config = dict(
    n_layer=10,
    d_model=256,
    n_experts=128,
    experts_per_token=4,
    d_expert=112,
    d_shared_expert=0,
    activation='gelu',
    moe_layers=[1, 3, 5, 7, 9],
    router_score='softmax',
    normalize_top_k=True,
    routed_scale=1.0,
    balance_loss=0.00789,
    balance_bias=False,
    router_z_loss=0.001,
    init_std_router=0.00745,
    lr_router=0.000572,
    n_head=16,
    n_kv_head=16,
    head_dim=32,
    vocab_size=16384,
    norm='layernorm',
    norm_place='pre',
    norm_eps=1e-06,
    positions='rope',
    rope_base=10000.0,
    rope_fraction=0.25,
    qk_norm=False,
    attn_scale=0.177,
    tie_embeddings=False,
    parallel_block=True,
    init='normal',
    init_std_qkv=0.0296,
    init_std_o=0.0,
    init_std_up=0.0296,
    init_std_down=0.0,
    optimizer='muon',
    lr=0.0093,
    lr_mult_o=0.997,
    beta1=0.95,
    lr_head=0.00891,
    grad_clip=2.0,
    warmup_steps=200,
    schedule='wsd',
    decay_fraction=0.609,
    decay_shape='linear',
    final_lr_fraction=0.0,
    batch_tokens=65536,
    seq_len=256,
    doc_mask=True,
    train_tokens=538400000,
    steps=8216,
    dataset='wikipedia_en',
)
Below are experts of layer 7 (counted from 0) of a mixture-of-experts language model. Rows are named router (the router's row for the expert), up (a neuron's input weights, with its number) and show model dimensions 128-255. Each number is 500 + 25 x the weight over its row's rms, rounded and kept within 0 to 999. Numbers have three digits each.
After each expert's rows: a language model's description of what the expert responds to; "gets" lists some tokens that make up at least twice as much of what it gets as of all text. This comes from a sample of Wikipedia text that the model never trained on. Tokens count by the router's weight.

# expert 9
router:431522522526493511510491488485516507518509514506493525469459549526520538519495493551460490464520498514541505436499506470515482476462512497475473456533492482492482474493493515488542565492486543533536492490504501458513534499492510476510463454513481498537489514511518541473506464451556527498503500494514534444508470540461518536509509496538496503517498502495501522502460519461512513460529
up5:461521516455498517530490464442502525488484471484479457460474518527491537506489476508451457488479483483536507510499495460520486469454462501483480499503501493549507450512480493536557507437488523494544499498472528490519485525520516519504515488521446514513528474513514480465467496452501536498502528493522506536547531485511501490535503516473464481531515506534474516484524544481508474485517
Opening parentheses. Opening parentheses after numbers or names, above all converted values in climate tables like 4.4 (39.9), plus (age, (scout).
gets: " (", "–", ", ", "\" (", " (age ", "| "

# expert 53
router:481524509547526528509525508479491544505509507524498523488531471493511488503478510542501531465482477521501501471506504439524483501516505474496511467541522531495477474467505478502505523452455513517517558475475484484530472544517533495498510486507471515498538513449513514489518484470536498497540507461497477493440493500477472490544522476520474517506551435462487498506490519478486524480514
up8:490506546496487527460464495435495450523514498496479553515517486465491455484511493501524493485503510492500523528502487495442500479532495502519508514493523508538486514504482511527508514548481525497484494501536513473466469508497490476470504529468485519521500515476447516473483529511528508479466498534464514526481562504479503449525492454532471484493525491513507490493510497482434540492459
Award categories. Award-list words, especially est completing Best, plus Award, Special, Outstanding, Nominated, in film and television honours tables.
gets: "est", " Best", " Award", " best", "| Best", " Special"

# expert 45
router:451472513493515488501537529508488511504529525500505494483503513510482532485510548524457528459499483497507495494480535464538466481478536476476455465488499524491488459483525516460504515460484551525516510483515476483514529540538543485543492483484467530497506485447518510525532486464486490500497578468480506503499479475493527513495515472511496532523511512504537514474495494474559523507522
up0:492441515515471476469507486550588480486517549475511464516481487510510544519523539496515522481508581497457515464475531499509495476488486478502487481535514464502499499484540471493464513497520503506516500469496520511491459516536529504472491480498471561491520527475499486513480426529507487483482480444510521502499513483506525536521497550494514547474535461489470471532527515504506502511503
Word-medial fragments. Middle word pieces after an initial letter, mostly it as in L|it|urgy, illeg|it|imate, plus word starts like public, organ, commun.
gets: "it", " public", " art", "ult", "at", " Public"

# expert 15
router:488518514520471505539547512482536518519536500525508507475502554515532484476512546537498487500470482477513474475434503502518501482472500508492512484532524516489487500481498502498513528477478529475504530474442492504520502504504517491522484470495469536518530540497502501488515492469524541445558528473511517486474462523503477521513493512491459537512497484478501529502453472486560528501526
up0:478531491533496456499518520500519510522468481477516494533504506480493471501478496466508486511446473513501526433522491473494481512500523476530514528491488491535551470511534500477529516529495513508492543509549477502490466499528456456509459459501460468498523491503536488528543534478445492503492519499467510502463505501514482502503516519470484505473477526480537512564523507479480510487494
Prepositions after nouns. Prepositions such as in, for, to, on, by and at after nouns or verbs, including the piece for in forgo, forget, forcible.
gets: " in", " for", " to", " on", " by", " at"

# expert 31
router:447516548513503535511538501489504517528522523510452501464478508533518504481501487510504525477419496480517454514499525482501498482515508481494480458508496488492485495457552507528495486494478487497557497460500453499545494499499515472520469485489446516522472523505515536479516524441497540499493481473509505493480472511462506510531536507519464501494491514468540488491489472484528528499551
up0:539508462473477495495498457493524548477466534492440481473467503509495459550525503483499490527481494475518469460519504473489518502515479526484530487504502519483531492516480553524442433515536497492505544454498505427507490483466513484518484473499528539492514502510497475483485544463521521465537508500504499534498466534463502501505485490450504523522507488486489475503561511481510530484506
The piece on. Pieces ending in on or ad, inside words and names, such as ceremonies, saxophonist, protagonist, plus names like John, Don, Jon.
gets: "on", "ad", "an", "in", " John", "or"

# expert 56
router:463493532557523554518501519499490528552531536538471507445512497526522544529484519485461497501501480525536493515456517505531505482516511479463495455508495496455473470457507540481481542457476507509521515443499471470501514508499500481499480500496490523519531514502552530492526490488506499494540506468536507455486493489503479485508493514570454510531514517456507530489487481494512519459508
up0:493528489506469507530490498502499482498517546509481511511499492517477563508487497472479484529437493535478476488490484515499497480479501484471510498445479438518497497488486529509486513487499501516522498477442522587513516547513506467461500502476488475478554527518480462519512467479519524499480503495515514489510473494549484507526523487545501499538514503510477482521504525494534523491478
Title and heading ends. Closing = signs of article titles and headings, plus list endings like footballer, Species of, °W, vocals.
gets: " =", ") =", "°W", "°E", "idae", "weight"

# expert 13
router:480513526534510521495513495497503495521521535519470489501503534488499471522499528526470515485456467498512496510493487515541482476502520467499492456512502533452495500472488499507524501497466504543530540474493480484519545495550522475509470493528466499538524484506476499496504499471511542484547498484530496503502502504460478491519516480521512516523579510470518508501473478512516509500530
up0:501521489483546458536471500521483455462571464534504483463500479520533494481474507478491506487488529496525505518482519509515499543492492505507499476493512531468503454476499523534543501550511502548515509475529498512517525529525510547525501452462495501498495528461485497479543490480495498498519502493493518472469453517461467492469476504454504511491551512537559492476488507495524484516531
Headings and mid-pieces. Wiki heading markers like == and ===, plus inner pieces such as ber and at in Alberto, Alberta, Yucatán, Zlatko.
gets: "at", "===", "==", " ==", " ===", "ber"